{
  "num_hidden_layers": 8,
  "hidden_size": 96,
  "n_experts": 160,
  "experts_per_token": 3,
  "d_expert": 96,
  "d_shared_expert": 0,
  "hidden_act": "swiglu",
  "moe_layers": [2, 3, 4, 5, 6, 7],
  "router_score": "sigmoid",
  "normalize_top_k": true,
  "routed_scale": 1.0,
  "balance_loss": 0.0029,
  "balance_bias": true,
  "router_bias": true,
  "init_std_router": 0.00658,
  "lr_router": 0.0023,
  "num_attention_heads": 3,
  "num_key_value_heads": 1,
  "head_dim": 32,
  "vocab_size": 8192,
  "norm": "rmsnorm",
  "norm_place": "pre",
  "norm_eps": 1e-06,
  "positions": "rope",
  "rope_theta": 43200.0,
  "rope_fraction": 1.0,
  "qk_norm": false,
  "attn_scale": 0.177,
  "tie_word_embeddings": false,
  "parallel_block": false,
  "init": "normal",
  "init_std_qkv": 0.0448,
  "init_std_o": 0.0448,
  "init_std_up": 0.0448,
  "init_std_down": 0.0,
  "optimizer": "soap_variant",
  "learning_rate": 0.00589,
  "lr_mult_o": 0.822,
  "beta1": 0.95,
  "beta2": 0.95,
  "lr_head": 0.018,
  "max_grad_norm": 1.0,
  "warmup_steps": 200,
  "schedule": "wsd",
  "decay_fraction": 0.602,
  "decay_shape": "sqrt",
  "final_lr_fraction": 0.0,
  "batch_tokens": 65536,
  "max_seq_len": 512,
  "doc_mask": false,
  "train_tokens": 352000000,
  "max_steps": 5372,
  "dataset": "wikipedia_en"
}
Below are experts of layer 4 (counted from 0) of a mixture-of-experts language model. Rows are named router (the router's row for the expert), gate (a neuron's input weights, with its number), up (a neuron's input weights, with its number) and show model dimensions 0-95. Each number is 500 + 40 x the weight over its row's rms, rounded and kept within 0 to 999. Numbers have three digits each.
After each expert's rows: a language model's description of what the expert responds to; "mostly gets" lists some tokens that are sent to it at least half of the time. This comes from a sample of Wikipedia text that the model never trained on.

# expert 61
router:498423545482525493444539549468531475505451428516427510494507547505497510527532443537429502413490607503477465526539486488467560474466530516512491501505475508497525468465500453469513506573467442471516498478441561556514538455453543535587418488522510556522483507476442441437457506572476492521
gate0:477496539542523492480472465425505532539488493535519523502491401461530464549546437561437523449499538481489546546545504501502484547521498565495469475525430483568506527543452534476477560527491515434443518527552529497496546407511439545442478496526474539465479455512441521453476404448504525429
up0:483404466527488556458523429457473512527475527533513474501513458488548484510469501435441556469513563505472479467519551464433471539482483574518514480441423492479436492478455501504554508556479516508470547511558518483451487471432500529510502542506484517437456490519592540390485404501472538507
gate1:407507531490488503418508544475537456503491506541495504467458449462464510498577581529499467485509495522528483514508557533573424523507552517553460507514430475521457490564536605576489503523476454434481538446488564518489499464454494499508514454500488485564414446474452478421493489524459506473
up1:413511435443467543464475486487515518509483499517534533499511463390457468523510577619478443459490529427547499495507587470520456506510498449508476477556544502515486539510449570469531523478479481486498550516453471489558499469468497562551482436517463494600497445449493492479477509453468535481
gate2:483446458488451490487459442523559578411537481526517506530566521427428457457451396496456576541532493468473495457450470512513567465518512491475531487518467496516521484435522481536537521518561508509465516538487566513541468472440511552530462466493498483447452520456536474451584475473505452449
up2:516601552481501501490466533542538572573520529454503436490455527511512532461525553453476491587536482507509527489591517487488458521547478528497511502545517520497508455478483446476411443535512580423448468470509528542453491621478456498491474499475477490512514506527484512536500533500547542596
gate3:513542436451454535493448532559446476466480463502448480498471506582528500461534551492543453503508504443544468552583516485491481471467517533466543513497496483467463521542420467438492539468506449540539481495427525414512494481490477437470496488487450511500452473451537551503538556365557469488
up3:463437539597550491520597438519487496500560580497548487503520547514497496569445485526506490518558487489462481434532547464495505448547539480539443532532504505494467500510561471552478546475485519560505489427554553501504464539585521486597500502482494545483500531531472428518505467522488544579
What it handles: Unspaced capital letter or short capital pieces beginning a word after a line break, heading marks, quote or parenthesis, such as D in Dexamethasone.
mostly gets: "Ch", "He", "She", "Co", "We", "St"

# expert 39
router:545526492453531519510489487526490517405500471572446487491456519536508550545543537530401595489563584528518439535522473504540507565421564520549574527564463563489499502460524444486522510502502474480543540503500578523511487490482472518463505547475562496421503465500495476434487525514511460528
gate0:573488492413538470455481517495438558492474491511516438484474486552547546466546497484515514530514522474482521407469456487572542470449519518515603498593434584544550541495491511518483504510493417541485503486499499525498526480463525566455505577479547514439475493530396475503516532472482509506
up0:474518544541460444542521473507542496491462593461435533470497551459461530511423440476464516498483472492520481488562561512469482523519458530524424527471511517420445407473630533469489479495535511455576541504449528492496479476478428510536551497493490514577451535472527487485490450522511532523
gate1:509508543592456473476562433478509519491465614544493588547558559474503525463494431568529480519451497504542580487499510527543510479495567508461550489456474448447441489513508497505530459521531516413535530517517533491504471461454490474470541483495498610495567522496508531456528488529527534539
up1:602502477458501501415469498510447502480539525481525499488462488545463493521367509488469476492507527514489433496482549484451435471549514497471498496493488531444522443514503464461436555523492526473535480418546465473524489563485493455551399555424464427497503447552497482554490487504520438474
gate2:472488460496549530570464564442497499498568536480479525523471471536544534516607493504480554471459549553462460457490497508476534539464544503537529539531549516549501493506470548444475440553512580498559627494537500529466508563517467455491464445491535486514522493480413493522516501500496403519
up2:498483480479470465529485563455562464501547456424477450544448498522570511503569482497519487460435477546456544517518487413482492524472544476565508547559503503513497561568416499440467500548507588468520551519605487476531470498517453472473478460487534528482494491454422497501468513512540447560
gate3:543487462522479557544518508509493473518508508558540494523450540545544541472540487493529489444513518482510519554548468398569497541519486471535510502515541524458486444547451578525505429507437530553471549441499441524480528432468469535479470506452517435483482592494485462514419517479535519615
up3:439543412583458512582455450468480485514470526476548525503459486480505559530495452524452500537514554464463511455480477530510564551578454529490427540473522502451563482461488497387441459508492447517463517494533516576462463493461549477527570520458512458460525463496531487517453484533516483543
What it handles: Word-final vowel pieces like e, ne, ie, ine, o closing names and words, e.g. benzene, Yangtze, Stevie, Stazione.
mostly gets: "e", "ne", "ie", "ine", "ane", "ae"

# expert 22
router:588499594437526472524565525469527573374533484492486453425506495510467571553467520490519523459556563525483449582512471472496477509467544462442566531539494552486493492480535531453549568555491539465462523498527541524505531476495514473503435530499506517508503442496514508430477529459515479486
gate0:439542534473546486558505521472464487459486518462432445496503462470495514470510486481480542504492559505478484431517445475489506452421520443510493547500438595516453549541567457399557498441447543455479462456524550483477531502502471509520448563523483560523507515551585446447450517503476547491
up0:517482438496444528432496524440554449532516507519541519480452569516526454461483522534487450522484422505475549583464519532487513536561472520483469498483574428505491424475456542552396517510553446479478540477523498504603454522523546507516516487505512515458462517498484567526580461438517477521
gate1:475496541495565499530583548459482528473464502501513485455497512531507471529490496546533546549433506500483514489504482472496440414484460450501434470487476522538519556530530549493568569474485428456451547516528588458475425514481457588507442515475447552516517565479532408562468513491463540514
up1:491459567473429461487577501491491534495474539444527408439518502544483518520509506459500457459501503478440532562478468539497528496551495520512580462489574531449450487436516509457483523504542430495520515524537564493428465511513481543485523530426522461484484527526434557484386495478526508587
gate2:475448511440506549440492467521530469452538487471566467413554492475406482506507527502524539436507536531431487521538438500528438454478461490498480523500605520504528463491465598489531526481547497479537585561465532533508523507513548491423583500533476511549522534508459500492546476466548537470
up2:567516461527551460489543490501429452434511536491484509465464498523552546413435471446515478552490503515495478475455482550489497478504466500523430452494444480475522429521572453526464411501489462498509460461503423418471454464466439531586457505491471473514437475488542489545489552511553531552
gate3:523537500566490498464480525456472450546450491491442543513523489494470503529476435476472493473503501470505516514431449433446484539514524476508429554450529550532455441543528543499471487470515488521565448433433504620468544453463479564488552479567441563454495515539515430487479519528518559551
up3:521463491538446484430454557513585479478485469554435558530496472501552493438489487495499481551479514472458520535486455414544505496608514458538476517464442523531506518526443496530502456477518483469552499532585460398502479508544471466580495591486501471456507525513475492487501517463482517592
What it handles: Final pieces of surnames and place names, such as ville, ford, bury, berg, dorf, heim, ton, son, Creek.
mostly gets: "ville", "heim", " Creek", "sburg", "bury", "berg"

# expert 53
router:539491536430538512509487480516515500495501484553461414481551557526503525493487484501408477485472527513418471584553463520505475534450485470487518486559421498505541507455511459518576542536480453445423530518473506575449510403500531463565451434577427528522483496471490505460458497511519518509
gate1:545547471545472498553549535488486539492522474446516420463449629543603529508533516518508545489531479481473494497516544545463498529533530442521480529594493496547440481412479510507497469464514473486527480527504597520496414536487535581498501560542492505455426497495455486470495481511518486514
up1:493529440490460567499496425527480495501521497511440542391559613464491557471539489476458467508480486510479553549581515491544554557480475578481555465509529480579512477510485493507544487446429482449500487489522483514533472469499488476528550499484515505522477589486449531482549429457550442513
gate2:557571467507464595489507494542462485560505495430551434597493493488520509453494449536498494492524478499469491526526413532474449541460555522443458541525469440528527451493506422473446521463464454511495581481539445540476510502454488526394495541468486478480458492480473431491474524479536545477
up2:535478511555423504579543477523513504454436500551505498489447519449467476452495546477525482473431510523546490515513480534421516468481523541527423531414506498466425452498471488465543502513459485603568498457505467414510444573520492456508497549585553522512495545482488533499549534535471531475
gate3:482465552511479572400460554469504436492487473510557504464464470491524526537524541475503518494539465500377427602476492472427510458485536488505494456520511510522497531532492512510477543575459430488440567449502572448435514487474507512489564459476548542455480472500512466514526521526557456512
up3:529529472503481440512482461509511589509531479507452556512594486504435423464549464550485538528491466446579526404522503514555558520505503488457520483529481497494487447446514495483531475455488556578561486552502427567580503519498506530528431568453548499547522545502486527506500460462521539495
gate4:524588521495466526425470491458544478523513474502488590529537492438509531481445496556444511528480423582535492507555502513493559487492458513461458479551545487555457504515503561451510508472534502484513542505445532490507530493582553487503471522524457522519434601491551482489458493497484437380
up4:454455498395539530527551507499496492567490527531497446505565465494475493504511539489540435465519599445521479476479446424449542498505505495551562458477483500454564478509488403513472507468476493477539450535479545474568582513447571465541527506495509503490536450491475512477500487515500570598
What it handles: Em dashes, minus and plus signs filling table cells, and header words like Ref., ±%, Swing, Won, Notes.
mostly gets: " ±%", " −", " Won", " Swing", " —", " +"

# expert 32
router:527510546449529474509537465528497570477433461523465455485487541505502540523501486568524500484510497583475502577499451552530552516499483569474593511524492534477502531435528549456560569533475478436534577525442539537432475445492549471485468496585490516483456420485443488479451553475487484521
gate0:452536477513493533437504457472491481465501560517428472487466532473444460501500524418499518481486577506482538495523482525477467373538465510552555518550547525510546496440515551447480517434480509469519527478501479466472461465489586443547456524520462558504442560562517579509442469486436480465
up0:448478461474440517515486534502494564489461539481535576556470449530428548528464493584504557498460491488492519516481533546460563503481400506434444533504473536522448516534525437454504449458539508537515553501533501536525511500430421494495476445523470430380505498522519468554529504491474512529
gate1:471561494534475460490532469425507509520480546540481492471437506494488544369539515499594504471473488529463485461486431529448518459410555559569539454457471496510524530480466496546480489466479528434530554501470484535510470412440524478481488583510551502444497503514485508499448500539475431482
up1:557436478487545528511467521625487519509502450476533538495525472507553456581411469532420483511529506500553472532522553467598497519558444469487467528534511531503460479502532473484523525542552485576510480483483509457516518506582490564508568443470471445530485464438495506466526505478515570544
gate2:468479487483552513492457424514514561524473567483480540475442544467426522510463484465504520480484522504468531554468502519526512553500433495516489519508457562552515474449499515437547465419513495523546501549417534406466520587550486512473457482463515559561500496490453488473592498539421570495
up2:539517518566416517490496569515490494410486471542522533501546473537571469534503470503540499547495579505557470462542462512454516537562488492511499473522494461449486553528527490584451520586527475496408549458559465606501496437474415490487474491495508506503474490496503407528472492505463497483
gate3:502461495510484470474479448563558453510479474519472502579460438484520541557505543549524438512457537457549590449505495510482433430470451465537427515499474492504470547512441455487445531558498542481517481535505528447546537457492468481552490496453541505445473552423415519483482435475575496515
up3:521420493557540467483506530534492535448527494539606495507398507498542535488571508502463512522621489472482460510476541495520472538550533606437527507448460478548489488527559492477571447483475525517501534491458432516457500468461497571477531548527544475554480513521462470538541521516537493499
What it handles: Periods ending sentences, list items or references, plus ). ." ! ?, mostly before a line break or capitalized word.
mostly gets: ".", ").", "\"."

# expert 0
router:514473583428576492501470480503482550449492451531496465409503481556476492562507473535393494481504536593500492538461488463610566512519517551504488502525474580470467497464532558427521528533504443437498562532499482521453495508502494466527492455530498533428465483509499519502473481472461469552
gate0:475515524501491475510522519572549493432552475515507523500437511490480520498510442553481559423488524517586476509526480493524506552490540558549466496477454420513539518457522473515413458544478530401490486515489493482521494522469526519512483535568486450450469508443466533399407480476491542604
up0:498545536565520425466487480509458488520522503559515513501458440506549559424540502526514444445467502510453421521447464437495500448508533458474465470499528477485564492472537498559467441484504516422511499507481505535461465519577538552555477598584454431527480539523547539485432474530520533496
gate1:518552508485484520554441525507546548535451537478505424550538540491503559542540490495457543384507523565508489436490498521468485490450470503461498557536420571531418515404487478421495527474511515468481499514544468482435556504556514537563546487525531489584493520485497540488551516533486492532
up1:539553464504512509546447486458507467509573494449489424492498502492525465529529517477504487468491496490472538439520504532508530515504419450498545447480479457563568523531512529540539508436575495536478542516472545565593559481434490580541597448484486482510487500531529476510510487445588496409
gate2:491570489461501473517492573435481566491523481487403509474530519499510459523475494512476528469420526558464559553478562514470462506460553544415559483493476516554451484463483572508570500479535473484493627499492557500468513536553520520505444452554446556530515499471528521540516473484442495478
up2:472421533459525507469557453541468527540568523556484486516560473453538539520507440484498540500484502465478518479467568581578556544470457527520560498513452473398565505480504520488533553518502567412512572415515484483440530488471534433516522521473515504477477444533482512463488489547480527538
gate3:488545531547511477521443543579461524396505546571486463432444569530473479516515520521458513511549544507503510518489510523484520527500554515465432514457539570505474504506495448516523482505543471460579503475510568543498466512453466486499528456496531481504506587556549574485387490499535442567
up3:466473380475514508462485543493543486555487533477481499546534455479545455516473519489547448539475470531485516478465530446409429495541478493449526454568488475539548506531490524530527579543424520506492474466516522452500475453495501442525506497478436468582527445460500454497533541595557547448
What it handles: Apostrophes in possessives and contractions (film's, didn't), plus suffixes such as -ic, -ical, -ist, -istic; also some periods, commas and dashes.
mostly gets: "'", "’", "ic", "ical", "istic", "ique"

# expert 46
router:515501597538584487498592491507492566456510465451522412450483488492469516546492456574525480495551473511517463584475459488498499537451547456492510539526424594482499519444565530444514593456473485493489548488547522514479538486476492505556472454530490507465488535487506470495480556448527546546
gate0:454491541515465461513582400526548416475542445408505468552459441477481539510481494486448466486482488500490442526492499562576539572530486499525526430546489445477509483425492435523512544536488463482430520543511539448488546545472514490579487476495461506531498493511498477493510512555429481559
up0:517500488401578519459573473530441527522507515492410421511525477449496496517509515572537553518455495511475521513475510512514457515439444526528485473554579516488518464469500560537560496529464473431452444448491439467480570534508471460513519550429515471495531546569533532536520434457504501461
gate1:542471513493555514496560444535484548470600486462441461567564513517485521472476470489483445471468506476481519474520556455469496520501483481516490505486534503472569513507528567539418533461497475472590521516480556454494434546480589595552450476503590551495521480540522534518503433461535477528
up1:482486481485479597549509581540540582544484533554477488502494454426497550460534522558482465547459465473569492585515466470468472548539483499495476466506560493480540462471518536483455480547493501488525510531555514548533478522531554541540574451496479530465428517447508514578527417435489459472
gate2:454419479499468496482599514491505510475468526457434491454540546433554510545489436494479496488470598516479550505469465459521505458433536420427498472531512479487539535493451539500538562451495465453554552544496548481488489492455525548494501499446544510424516531433521531534498592514466542472
up2:548489620491487457507464542472498492543400496505502546490445542476485527558517560467467514535492425441452516507514503492488467504492512559564490517487570500456460395520544498499487493515467488468548489533499624518535566492495517502430478497505514482520546465443527431465523507464462466562
gate3:535406467487458444425420531605510472495542453563455538553494512539471504480535531524506479527535509491443511523572467519513513503517488498454530483500497468501499487550455454516471464598494559451484406511430447455461509497518550536452516526512521509540469439462530501544554487580486503476
up3:479540528551475410517601455529486538496480499473552508522445449448454493547530497485487480583541500475527519519492529511422518470423542467562585499480493515542513490465539504522560551440521524449534480563487592442547554528511511508538483553468517427510519535459474445481512559476495525514
What it handles: Finite verbs right after the subject in narrative sentences, such as was, began, took, defeated, withdrew, resigned, would.
mostly gets: " began", " started", " goes", " withdrew", " took", " would"

# expert 27
router:549465583459559574492487483512538546410470482479455474415542474513505600560495486522536483481522522499500479607484463478468505523460588536506527519560513553550486483503540455538513558507455498477527519584529561555502477466504496463524482498488517487473537450442509494440504554481430478501
gate0:471406414457491524488508478500478532492480497474448536506453494529561432580485501442477463493408583514544540480503513476451486417504515430452458538555512451525513477463436429430500548497482498527515514492465498445476496443431491520535509466463581500470515448469474549531506510541490501550
up0:509476601503488526476417544457518566495501498489591555452446476500452453510475500522489474491489497505531532469520521543470478538554549447521468543564452509485435377561537465489526532445488476525455513519549510556470555566428485497495591500499462428492494500495466484516498462492488451521
gate1:483492512523573494457497454484520494489518475557474526494460402486586550490503445507474499457482503498526559459485477500484511520584442398574545493520505538545511511512540531502439426507507504477553563549523437471481475571537518501571463486495461504497447417521473496475525434441513491582
up1:428540545529455503508466577482487486526505456486612595439490480467506530560503485473518492468494440515479506532468473545506427464580537464561498499505468466501471503569523462469385461514511481530522443480520472482482484479473560583487526475463500567477500501489487504503437424432534498494
gate2:482484448508433529487531477490495494468542493531538446591506528463451523563542496455478461483527555493581474479538546548534454619501599485530508534475489503452502471527483500416487511504491485442465499532474447590513526513577478510508466474566554543513474494480536530538506451462554454449
up2:501514508539475463482540477518533510463442480513512516499489537518529571513412604529497494438479529466534475444527534520448555483534457542474471404519503556537394544476465503503529574438528477513473521488496407587462471460466523448517494513489533560494510485463555480484457511567461520531
gate3:485512514478521437523454528499548443412487536519451490468507537495478507492529470564548450597560487483494466553506471461433535489505471507514568497483437521537493552566504477483473534463534483512541426411599494437477452484526520518532473534522482479535465466504502572471557536553476411515
up3:526555573530453526473541522497520469535491536543407503487484495485535510493504535486557500499492454510523503501543501508473474499502490496508451498476426496473487494618471451414513522475459532512458544530376425493474438449461472525549482566517490490535552396502592486514533495512485486561
What it handles: Middle and final pieces of non-English proper names, often Slavic, Turkic or South Asian, e.g. Čač-ak, Toroszkov, Saskato-on, -abad.
mostly gets: "abad", "moto", "ė", "slav", " Khan", "aki"

# expert 30
router:514476518531489557458473569509490475524452462499487424510576551552512575502485501488459535462460513508439468516531538483542557579422537509566567523541506498463543543418500435486585530494496500507528524494507549526507483492490579500531445431521472504471501449465459489485402526480480429484
gate5:533533518472506546534472521502516492500479474527537480592518544486510454578461509499581478504428497481447564531488547511520540505541501470454478488462521524463539527478508525528523479478547538466536530494461603491488499487529583582585527451498395469508568532446543541399473483496499535499
up5:499515502553550401544541454511451448530503497486426496484490478521467562470528517486502546524516507517561442552520530522420514521462532529506528431479531459531513484533439482512498516483569515524443499547558416510566473555466431406448458517487574540502476523534456497530548575489496460493
gate6:475570428502486444591494526489578497540465503532536488574543539463538509467485484476539570536566531451462556528486516574498505520478519461453498523527426576588480459536518530489475451513566530542487467495536445503462573523528511505507575547520449448470494491525465518527487553524491479555
up6:470429466501484478523469582469524502464521540530543401510487549518461540456468460489463512486482472499467613523537549474477463521541451510516493517551511483534509513489597536528483398544540471471516566463570520545449568445524586542506574540469500527501489448505513531518466493482513525502
gate7:550481534536555502518486510543378529472503521369463503536456476531499500539422518484464482488511556507477489497418569456496525447489510456541490520568507523498523487577512513430518582473515485475512471555475500401520514453547449504502507526477581479510505438523525486510478471531501519445
up7:481519514474504507514498600515470518421477595497469465516490513560543415507396476532498461537496600448502476548511511460509491496425535524515512504445552511554535500442463411478501549505481472528591457514511457535460491470514500536482474494479498512520539460537524456537429526523545561475
gate8:548505574446491499517514562520460467477501455436543457506612521447501455478502520441485490512495559492512514497490446515505506537442452478486614553442489542508498499478574502463475496484482498545479512502525516468494559499474550492439477440538557460519446583558508417566475463475535441515
up8:439499461393451499489500492431520493526535507464484509570523470504492439520555521467501502551539526490477493510482455519471478566528497460487453505462471460435549487529580506544493528507478573527524456612522429495562519501537503455400563528517529485510512454471552552537508543541446553470
What it handles: The == or === that opens a section heading after a blank line, plus dashes and pipes starting infobox list lines.
mostly gets: "=", "===", "==", "-", "|"

# expert 19
router:550405583494559558494530528512491441451475461527474494493536515519489507498484457522461463472509520540483468535490465519509566520483469493491458493552530507483502486471460539498513505562507467425523511508458557601457534427443555475605464462551526503507472492481398534488495537539512395512
gate0:445505449474482465499481515502525523465545497462460504507487464433453541530554426518490506463471462520500450513499578508454440523511597468508486571503448500517489512497464559487522522501465453420504523529578604594545556493502487560511506480521464529512480464481433563490526556425507493433
up0:455576506530513519533542486480466544467584485478548577556460506457462492498550456518492519511454499439491490543453526480553467545519600525502460510524427477485511477505519596548489520456470423556525513491618508513526558479534479467538501515462462529499498458549488490524496537502525587442
gate1:532475454549543471484496521541563526497563564503479455537382440496544478561518504547542459504446455520486497582461506522566477504382492559455530496540455452492488441508484546484514476539499495481498474526488500507529577503433455442459534510470556500524469441525510466518504551446480547534
up1:535537556455420490511493433411561481586478524478479513527467488419502498502455534531434456489534487510494530488535507558486396554481513467473506483498522497492526477486504469459544510515491514526492600547489527453502487523554456551507475518531473524436560611525495541513458514502474602500
gate2:523559519511454482565563511459526420441465481509512541472553526539436556453494457513489475387543534557530521437511474504558582412476491500539550464535514517472493488422459543528534489485477503456557497509515466450516509527455454525478554488561468441536518473498465470561508526482494462443
up2:471502484510453435529516483546441561522552498470481529497491478481495431567531542499481539560494492463548459500579522478507433554466382478487401518476498547475542482495524448580563506444531507557486517510495521492470498440516519474488587531494495535490493570505537545492440531469518587501
gate3:453527469571498521490453492568501495522498461457459510535503481459501485511433397519463497519553547484456464443481476460492556518512609492517496518491523476553522481460533532467484434496465503507492486569515535470450536513491562445504496399535390554422491485493495441499561499470568524518
up3:482429527508512458535497431451489487429548492525507498428465543520510521459495583477457460515430462490522495526493481521508488530458436574498541520482419501472490495552446456506536598494478524479522471487460450461541574562542500570532528612462524449545518544510489526570492484519462499505
What it handles: Single spaced capital letters beginning a split word, name or abbreviation, such as the C of a chemical formula, B. species names, DQ.
mostly gets: " L", " W", " B", " K", " D", " R"

# expert 47
router:510454604452540548447482519511497509459497503506469445480543545551474550481493490535460465497505532498463499575506466539500479501437476476485532512583433529496520484481521478435530545559421447430418527522503528531453501447521546442558411468555453586496502439499500536480488488536516524523
gate1:458465477488582504447456519495506566535515493471446499438506483507555475520521496526512539501438418442425517493470493479486544486467568501531470533544524493524586474530521527509414556523525524511500489478472510427583509480572517446526442524468475595410548473491452494431509510491536530525
up1:536499536536460508513472502478536488539518505486502479515547528454436500464465562520458541442504524525527492490532527500502519502496423465539473418496542553456479473477563498455622451526533477459489572539496517556493529485424491532403530516574445507563494572514546596488471504511566504507
gate2:521434578504510522454526507555467537450431470497483509563529493431538478547508525464478540460478524512479520582509501456454507414525550499523518527490531485520499485503484504464475575498487479482486481547488447505531557439424522445494512518459526449605553449516456616470534499426496462517
up2:493450414527535512500488543461499544527450518486475471477508521499486515519499501507516601512477499499467514480554567532525500496454478415519481449441502558526546490512481523538556428529514518401544495504458442561583511497472483533456508529443553506541445589482541550501534381492494503533
gate3:444443551406511538432466487497455551445457527457515478500520557513488472459450448558527504533540529454559468510456503497495565505507500512534544466500477538485491521452435470514510488551464546494526472461436505531514489500552473602561489520520392506526550502465408548497487451552538477540
up3:469454475474574519486504519551436543516529527474481471525537530481492486522407465514444499521467519549509499496520457523483431534382486377568507472539507528496454554467448475493525541519466442483460476465471456450469503437516417522566500492511478464465493515460553535495482452494550491578
gate4:488459542485407447509514459436500462501526451438508490467575519531492524511482424491499586485545479513523457434542482433547535559518457483508440500559468540510520481506495539541508507535533430462580529508551588497577556498468539550477560517525515476542507512512453473548529511438476493444
up4:479480444461450549473473506435477481526444463473452518497481484564452497495522415527444562520417571541556423511547510540468489561503504525523515448434495469516510600461546529502431471522577456509538489505471540517483439508569527494450477497513513555502420490531488472500452514481452467515
What it handles: Country codes and short labels in sports tables, such as USA, SWE, TKO, FW, plus plural nouns opening sentences like Researchers.
mostly gets: " USA", " SWE", " TKO", " NED", " AUS", "POL"

# expert 41
router:512476596514508520522497541524511477408499534531423478485555519547488568471473473500471545511576574507472490552529515532541524504446495466489537486570506570504459470488455478435563555539499504439460519480461521568490549491523552498539415477488521548508555492452515526413460473577513468497
gate0:406456499477503572495526520478454485465510496490514502460598491465419382549529519497414539469544564504494470510557546463483501487468528528436417560507478526507463493484533557505529482523524468490507510560492541491481530486455576512471514453508499554483452488465440502442544497421543476506
up0:526468503581477456479552450515555505511484520497468459448475456495497562454518529568524460513470551422554519493512509512482517506530500471551514561497460557408464542504459532466484506539466544495581597546471540512529444466560517526432497471507465468546421516497532438402539479497510498518
gate1:481534479483509570415549500501524516491519440465424450552512559576523511455494534531505405522544531485517490528475500457587527442462554489484562533586545540497504522477488551461474490493462420439509542496498605460539450495505503464486488532520493466551512449482570459489479495541542483491
up1:442509537531469442518440514445478485553448516491478561442478470503466522454517524548448506530451497477485534432544520550424529520520548446542416530508506481506513527435521451563521540591533570555532518548459487465510475471493490532548493519514500500524421548492432443474458509441495581511
gate2:534589462487504508482503453562532380476438536490556551509521430467516490442506451521517566555483463502522490569491469491536487446505569465534544565451489524473527519570491511504497472519470550523395530546494487514502530491517549539552484578467461587474536504476458471511511493493477550486
up2:477487476523442506425547531545469447582509506441539513486593507493462516443537511553450594490474539490491488555470428444533469509514542376589522478490518515435500489524485496547485477453464482517525519427495539512510490541517536519511482505509477526499513502507535447498492429398536538495
gate3:507478549475428480468464500573497534527541550494533488536453489561516478546473488500465530496435508514461443495553539420467446534509452521472489462396519482499516472557494496475548519440551523512487565517445525451434616516448477490446524531428563462524485511531469492513437442524468520483
up3:517471550460454539506449480444467438467483508554506452517516532570511523473476451414496508519496445580451480529488490512454479533554475558485526431472500514535419459584491535474485485491515500484475553548464477533469581546465425539517566470449427468544509451483478551454532531543477506450
What it handles: Nationality adjectives and capitalized name starts, such as French actress, English painter, American, plus first names like George.
mostly gets: " British", " French", " English", " German", " American", " Japanese"

# expert 28
router:538503552476542524456464534523553501452549533523480462478520530497532548550494495546436496481509504540483507532518487495477543502484546561495492522586518600570458549491569419502599536540472462499490577530466523479520452476439560541491430506462493518500499482557499497438533504522439405519
gate0:502474426425505464451473508544510442482551495560495482545449454521498508453445495515441444528476446556532452482442462527439514495518520563490532524497533556502446474464498598536517478531531479542497556528490528494507462498533549556500505523590493558544484422499499434578501451443546537469
up0:489478552545464540503496488490492453561529498508481545488535499530571452506518502490559508490492490504453450498481555504590484492441576525441482571463447462482447517499541544495452565490514504484494374453465434532474531433531496471468444527509501446420496574487533455424467502537507538535
gate1:459562513512533520474490563474526536447527494521566491534540457500488559443493551450494458500458534561466534503478517459463515460460580530580568439550497432550553503427459504455503505534548459501456502519497485447554492506490538478562547559556474498525463469478467441559559462524489498580
up1:518544471424513473473430535538486434505480541457455470456446562512430539542516467501490440518542457461503483546534518518546518567488529507453488466471527538503484556531531502506439510517478536468500504526489487634501497434465458509507507567502529505463461511510599475456473390434464499511
gate2:530584544519484547437523469427457546526565513512481501427467522521491555478498493547462469509472523500494495494514462491529544495505470548560448565504473440567559484577471529500453500570435473495554555519445468506445582552515546473501531475463545432520502474512498543509491418503496418525
up2:432557584481544465447481489490515491528510473500416541470493498463428476514488409531470518501496407486527521489518510468543548522530541427567442477545499400534472487483525537494468490490529484532491519542417497527487511545503593453475585548489513515522527470448454499443501495508551448471
gate3:495514481477486533487493537466549569488471539493511443465571548490482459564438531447437510519478535464504528582477628514501501528497517470460473476518571490505469529490500465472488480453543503529528509504459508460525541465490541553526471492514612461482432589487501465521439509541405471557
up3:515500469557462465538557449538444458526538562455518535537470493521507492433552441487511513464498521438488526413523427549474468526475464564502490605468498557483505496472478510517405491513475469449482547477523505483505470557499471421483500504459357527475500526497451472553498535491510515517
What it handles: The piece th inside words like cathedral or ornithologist, plus ordinals such as third, fourth, fifth and suffixes rd, nd.
mostly gets: "th", " third", "Th", "rd", " fourth", " fifth"